{
  "num_hidden_layers": 12,
  "hidden_size": 448,
  "n_experts": 80,
  "experts_per_token": 4,
  "d_expert": 112,
  "d_shared_expert": 256,
  "hidden_act": "reglu",
  "moe_layers": [0, 1, 2, 3, 4, 5, 6, 7, 8, 9, 10, 11],
  "router_score": "sigmoid",
  "normalize_top_k": true,
  "routed_scale": 2.5,
  "balance_loss": 0.000619,
  "balance_bias": true,
  "init_std_router": 0.00844,
  "lr_router": 0.000973,
  "vocab_size": 17381,
  "norm": "rmsnorm",
  "norm_eps": 1e-06,
  "tie_word_embeddings": "early",
  "optimizer": "adamw",
  "learning_rate": 0.000741,
  "beta1": 0.95,
  "beta2": 0.99,
  "batch_tokens": [65536, 131072, 262144],
  "max_seq_len": 2048,
  "train_tokens": 1075000000,
  "max_steps": 8391,
  "dataset": "wikipedia_en"
}
Below are experts of layer 3 (counted from 0) of a mixture-of-experts language model. Rows are named router (the router's row for the expert), gate (a neuron's input weights, with its number), up (a neuron's input weights, with its number) and show model dimensions 336-447. Each number is 50 + 10 x the weight over its row's rms, rounded and kept within 0 to 99.
Before each expert's rows: "comes after" lists some tokens at least twice as common just before its tokens as in all text. This comes from a sample of Wikipedia text that the model never trained on. Tokens count by the router's weight.

# expert 72
comes after: " the", " The", " and", " his", "s", " its"
router:59 47 48 51 51 43 43 41 56 42 60 26 45 59 47 65 68 50 48 64 48 61 30 50 48 54 50 51 52 40 46 39 54 49 37 44 50 50 48 57 51 54 57 50 67 28 61 77 49 61 45 49 50 63 62 51 46 73 45 44 34 41 52 49 41 42 61 46 74 42 63 45 42 41 44 48 56 52 65 77 42 72 44 58 38 45 62 33 55 51 45 74 45 50 34 57 71 35 55 61 53 48 56 67 55 58 44 56 39 53 51 45
gate0:42 55 57 54 49 39 59 38 63 43 51 55 60 48 63 53 38 50 46 41 54 67 40 55 42 44 49 43 46 47 46 65 61 50 46 47 50 62 63 60 51 40 46 45 54 50 51 56 47 52 44 43 64 36 55 62 47 56 30 52 45 59 39 42 58 49 47 45 45 56 40 46 49 63 55 59 51 50 40 60 39 39 53 40 35 56 42 40 47 51 39 38 50 61 50 43 52 64 51 63 47 57 46 29 46 44 59 32 58 62 46 57
up0:46 51 55 66 56 42 37 46 56 43 50 70 54 46 64 54 35 49 54 33 66 60 42 58 49 47 48 30 45 52 55 54 59 52 38 60 41 59 55 71 62 39 58 36 35 43 61 67 39 59 42 49 35 48 51 45 37 51 47 40 47 32 37 44 47 70 44 42 35 48 65 53 45 61 55 59 58 46 57 59 47 53 53 57 52 41 35 39 47 44 62 41 55 48 51 73 52 63 38 70 46 42 44 23 51 47 52 39 48 59 56 52
gate1:50 54 53 65 43 46 62 41 32 46 53 47 62 53 58 56 39 40 64 43 62 46 59 69 63 61 63 57 62 50 32 43 53 52 49 51 24 55 41 37 51 59 52 52 47 41 57 43 65 36 57 60 52 43 49 43 56 54 47 64 39 43 51 47 47 51 73 35 58 54 41 55 46 59 45 71 59 66 67 62 39 39 52 70 51 65 56 51 59 49 43 45 36 43 51 44 51 48 49 54 57 41 59 48 44 56 56 40 30 46 37 45
up1:67 37 56 60 47 48 64 62 53 31 40 52 62 49 67 75 50 53 81 64 59 47 62 49 73 56 58 43 52 56 41 58 65 53 48 69 40 44 52 35 50 59 60 46 34 26 53 38 52 53 49 68 53 51 61 55 50 45 57 60 56 51 53 45 41 47 58 54 46 43 49 55 47 38 34 52 49 59 53 69 43 39 57 49 59 27 46 41 65 37 63 51 36 46 47 61 61 47 77 58 52 66 45 59 42 52 55 67 60 67 40 33
gate2:29 47 56 47 48 46 65 43 60 40 27 46 48 58 34 50 47 62 47 51 47 40 43 54 51 52 42 51 48 45 48 47 40 43 37 60 52 49 62 54 69 44 54 57 54 57 43 42 58 51 49 45 53 57 48 53 48 58 84 51 53 20 52 65 58 39 58 41 59 40 47 60 42 64 36 51 63 63 54 52 63 31 58 48 57 45 40 52 54 50 53 53 34 52 35 54 48 45 48 66 36 59 44 52 42 47 54 48 45 49 49 52
up2:50 48 47 44 55 49 39 36 64 38 62 53 45 63 36 39 30 65 56 49 45 69 44 35 51 54 54 50 55 44 56 68 41 57 52 69 57 57 52 45 45 65 60 62 39 66 51 47 50 56 52 15 54 62 57 64 33 47 57 40 51 38 68 56 50 54 37 57 65 59 52 55 48 61 39 50 30 34 35 59 46 62 57 54 48 32 56 44 62 71 38 55 36 56 38 38 48 58 58 46 51 56 56 50 53 50 51 37 51 51 45 59
gate3:67 37 54 43 28 38 46 41 67 53 59 55 39 33 46 48 28 57 47 42 61 50 56 49 51 55 62 56 45 62 50 43 59 46 60 77 50 39 53 56 44 41 61 59 59 50 37 63 62 55 32 44 63 67 50 55 50 56 46 44 48 50 85 58 57 50 52 57 58 39 41 65 50 41 43 55 44 49 42 47 51 68 51 48 44 53 41 54 64 55 45 51 55 37 56 54 60 48 48 57 68 51 54 65 55 47 56 51 28 59 48 37
up3:65 60 48 49 39 48 49 45 41 55 61 50 50 43 58 59 51 46 63 41 46 44 28 56 57 47 63 61 56 57 53 34 69 49 63 47 72 52 53 60 39 48 44 72 60 61 38 36 53 56 52 46 36 50 70 33 65 52 38 41 44 49 60 54 50 52 46 52 53 40 47 50 42 43 43 43 48 39 50 64 44 53 45 49 54 51 50 61 57 37 63 52 39 62 46 49 62 50 52 56 66 37 45 44 73 53 52 77 40 39 55 63
gate4:55 47 58 44 49 46 44 48 54 46 51 50 51 64 38 72 56 45 41 51 38 71 32 30 53 29 59 51 49 48 48 43 66 44 37 62 39 34 34 53 60 45 34 51 64 35 34 46 53 46 46 70 48 43 68 50 50 54 38 30 61 67 42 46 43 56 35 51 61 62 54 52 46 64 56 55 44 61 43 44 26 59 42 40 56 47 51 52 49 55 49 56 57 48 64 55 18 58 62 39 57 44 30 58 29 47 41 50 55 55 52 60
up4:62 49 61 45 36 49 46 40 39 35 62 53 34 64 45 54 45 54 43 34 68 39 43 31 55 40 49 72 40 45 61 40 62 67 52 52 47 20 37 53 49 43 44 65 64 63 50 47 51 48 51 49 34 57 50 53 56 54 52 45 40 43 52 56 31 61 23 39 47 54 64 46 45 52 53 43 31 56 41 47 59 63 39 62 58 51 52 47 51 58 39 59 58 50 52 38 37 40 42 49 49 47 38 49 45 47 50 46 62 54 50 51
gate5:31 40 47 56 33 36 54 48 59 80 56 45 67 42 19 51 39 61 40 31 49 53 40 61 58 68 54 53 46 49 54 41 46 61 38 60 59 54 58 51 49 47 41 57 55 48 59 62 62 65 47 24 51 41 37 47 58 43 49 73 58 44 41 47 30 52 55 42 65 25 50 54 38 41 45 56 24 60 59 48 46 42 44 50 49 44 46 65 33 39 43 60 47 47 58 44 46 42 53 45 63 53 54 48 65 50 48 50 42 51 61 50
up5:37 43 43 44 57 56 42 37 63 53 42 42 72 47 32 44 62 40 40 61 56 45 52 53 35 50 44 42 57 58 44 50 69 52 52 48 58 58 23 63 37 45 43 56 55 52 43 67 54 45 52 43 71 47 51 50 36 56 55 48 46 51 47 52 56 35 49 48 41 38 60 48 60 53 61 74 45 51 66 42 45 56 61 44 53 48 42 51 41 49 58 51 47 61 59 65 55 53 69 57 63 61 62 51 45 57 52 54 53 54 69 50
gate6:58 44 53 46 28 32 53 56 53 44 39 45 52 46 45 43 33 51 50 48 23 40 22 42 60 55 55 60 43 34 31 35 57 56 40 46 62 46 45 48 37 62 47 63 55 38 48 51 46 61 59 53 61 62 43 58 55 48 39 60 44 55 49 53 31 54 52 51 62 62 53 51 50 44 48 30 47 64 48 41 34 43 58 65 54 36 57 67 59 63 51 55 53 36 44 54 55 55 60 41 51 55 55 30 39 32 37 41 42 44 48 46
up6:38 55 50 52 61 65 37 46 48 56 54 58 41 39 51 54 40 53 40 51 63 65 56 60 47 55 64 52 56 63 67 44 31 61 63 46 54 53 51 52 61 39 50 40 46 56 46 41 49 35 35 38 50 47 71 50 48 50 70 48 50 43 60 66 51 47 51 52 42 42 48 47 56 40 58 64 47 33 51 53 58 65 45 36 52 67 36 35 41 50 55 41 52 65 53 37 55 47 49 38 37 37 39 66 64 57 57 47 49 61 40 46
gate7:41 31 49 58 49 52 39 59 50 61 49 53 54 67 38 47 45 46 40 46 51 44 43 69 56 68 54 57 62 48 63 46 45 46 51 63 53 58 55 44 59 68 64 59 69 29 45 52 60 46 38 33 48 53 55 37 58 49 53 60 48 57 50 47 44 16 38 51 54 50 38 70 45 63 43 59 44 52 47 35 40 58 44 48 40 52 63 58 40 49 36 59 40 51 35 57 58 55 56 70 67 62 57 48 42 53 34 66 31 63 42 65
up7:45 40 59 42 53 68 37 31 43 54 49 46 57 55 42 50 50 57 53 55 42 41 43 54 48 50 58 38 54 52 56 36 57 41 47 52 54 48 54 31 58 36 56 56 68 51 41 43 44 42 46 51 53 47 34 43 46 54 51 36 46 52 45 37 47 38 36 46 45 54 71 44 63 43 62 63 70 54 59 39 50 40 70 44 67 44 52 40 59 45 41 48 20 47 44 51 52 43 41 61 31 57 62 52 45 51 61 55 37 40 56 59
gate8:52 44 49 45 31 40 67 49 51 53 62 57 79 48 49 57 23 65 45 53 46 55 46 31 57 55 68 69 72 45 47 55 42 64 41 74 55 45 42 53 47 53 48 34 53 47 40 56 64 45 50 52 56 44 39 52 57 53 48 50 57 67 45 64 62 67 47 34 64 49 49 40 40 48 45 36 50 43 53 23 39 61 48 55 56 47 58 39 44 49 44 43 43 41 42 51 42 49 56 39 54 58 50 48 59 54 45 56 40 59 41 52
up8:59 51 50 52 53 45 29 54 39 60 47 48 41 67 39 56 57 40 52 56 59 58 66 68 53 56 34 40 26 46 63 56 56 51 49 41 64 40 57 43 38 80 40 48 50 65 47 41 55 41 46 46 32 50 68 41 47 49 43 49 43 46 45 54 43 36 40 55 52 69 50 59 50 56 55 69 39 46 50 64 59 44 39 46 48 57 47 52 48 57 32 62 53 38 50 46 54 44 55 58 53 57 56 47 62 50 50 52 56 48 56 42
gate9:56 61 62 33 41 41 43 41 47 67 52 45 39 53 56 66 50 48 65 36 63 43 50 24 53 56 64 57 71 45 47 42 39 64 48 54 52 63 50 49 60 36 52 71 47 44 52 65 56 55 42 41 42 46 40 65 46 54 42 48 42 29 48 44 47 39 45 50 63 63 44 45 52 59 47 57 64 67 56 56 52 63 38 56 58 54 49 65 34 76 46 68 38 58 39 42 62 40 34 50 37 55 62 53 43 46 41 65 59 50 40 37
up9:49 67 53 42 49 54 43 36 49 69 47 48 44 52 59 66 53 39 54 49 62 52 54 26 42 49 62 59 69 44 39 45 48 62 57 44 46 61 48 49 60 31 58 71 48 45 51 64 57 61 36 50 48 47 55 47 59 56 36 51 37 36 53 44 57 43 52 48 58 62 55 46 50 59 41 63 66 60 59 50 59 63 34 55 53 57 52 58 37 63 38 58 42 56 55 48 68 34 32 48 42 41 65 67 50 56 46 60 54 57 47 31
gate10:54 53 46 46 46 55 50 54 55 33 55 40 54 49 72 59 49 45 45 59 41 63 41 54 60 45 43 63 69 41 46 32 39 46 64 29 53 50 57 49 44 47 62 45 59 46 64 47 43 51 42 42 43 30 36 69 55 61 60 53 51 50 44 45 59 38 61 28 54 43 69 41 44 52 47 68 50 70 64 47 41 56 47 47 39 55 67 39 43 53 46 44 34 49 59 50 69 36 53 46 66 60 38 37 54 50 39 57 52 45 48 56
up10:51 46 48 52 66 35 36 38 64 67 38 55 50 54 45 34 50 43 59 46 47 42 44 49 45 49 56 53 59 59 60 80 42 52 41 43 61 53 50 44 41 43 41 66 51 59 57 53 51 49 50 65 47 62 64 45 58 55 35 47 63 57 62 40 59 51 51 54 40 68 38 46 48 37 57 59 47 48 48 45 56 54 68 53 64 56 49 46 60 58 50 44 34 61 50 52 37 61 55 39 51 55 59 60 42 49 44 42 48 42 55 48
gate11:56 62 52 42 35 52 32 32 50 33 29 56 39 36 46 54 59 39 43 58 42 61 56 47 41 57 49 55 50 42 52 45 33 52 43 65 55 51 78 54 47 46 35 49 50 60 54 50 55 43 39 48 43 48 47 49 37 53 56 56 53 67 54 49 37 48 52 44 62 44 40 38 38 63 52 52 40 63 59 56 44 58 49 67 30 34 49 51 43 37 48 51 64 40 50 43 58 37 37 59 40 46 62 58 57 50 67 44 62 56 48 66
up11:59 59 50 31 50 50 46 55 50 46 55 44 40 41 30 54 47 51 50 59 36 57 48 62 65 71 51 54 49 38 47 50 38 53 45 70 44 66 47 61 39 47 40 53 49 74 59 44 58 42 52 46 60 51 62 51 50 45 37 34 56 74 58 36 28 35 59 40 52 34 34 35 34 40 40 45 49 61 50 38 42 47 39 53 50 52 64 59 32 52 51 57 46 39 45 49 48 45 46 35 33 55 45 71 50 53 58 50 42 38 45 60
gate12:70 28 55 64 46 54 47 73 39 56 57 45 54 42 47 46 64 43 54 55 55 37 46 52 52 48 48 41 45 27 49 51 34 49 50 48 50 47 62 33 46 44 44 53 46 42 29 53 57 65 32 67 52 57 40 63 50 54 61 47 43 52 36 37 54 39 63 41 37 43 49 36 50 43 46 54 50 37 50 57 52 52 31 64 37 59 49 50 54 48 43 70 53 42 56 50 62 40 50 49 60 53 56 50 62 58 63 61 63 64 47 61
up12:39 63 47 43 60 68 55 56 65 40 45 53 50 69 30 51 34 54 62 42 62 36 55 60 42 55 41 48 43 64 65 35 65 48 44 50 66 46 27 69 50 68 56 42 34 63 48 59 61 35 53 49 48 46 51 51 45 40 52 54 60 51 63 60 51 68 50 50 46 64 55 66 56 37 59 49 41 57 57 55 51 37 47 37 39 40 41 51 61 44 60 38 62 53 42 47 24 65 50 50 49 51 57 50 45 44 48 39 25 49 51 47
gate13:77 30 53 54 59 29 41 43 49 60 54 52 36 63 55 42 30 57 32 40 68 51 54 54 46 54 53 49 43 54 58 53 56 45 50 54 43 55 63 34 46 36 67 40 53 45 56 52 49 49 44 39 49 46 35 48 42 59 49 56 29 30 59 59 59 62 51 58 51 55 65 58 64 39 39 56 51 38 67 58 35 49 49 60 43 49 51 44 57 36 61 50 65 42 58 47 46 52 46 34 51 50 65 43 34 44 52 34 56 54 46 53
up13:62 32 53 58 53 38 39 39 49 70 45 49 48 68 50 54 51 45 40 48 47 65 45 55 44 50 57 43 46 69 56 61 65 42 34 47 47 58 76 41 62 58 56 49 45 51 68 53 44 48 54 30 62 43 41 55 36 51 58 57 30 33 54 43 61 51 54 53 58 48 59 57 54 41 45 59 54 41 60 66 37 39 62 61 40 44 49 45 63 36 56 48 46 42 58 43 49 45 44 48 41 43 66 32 45 41 55 49 59 49 51 45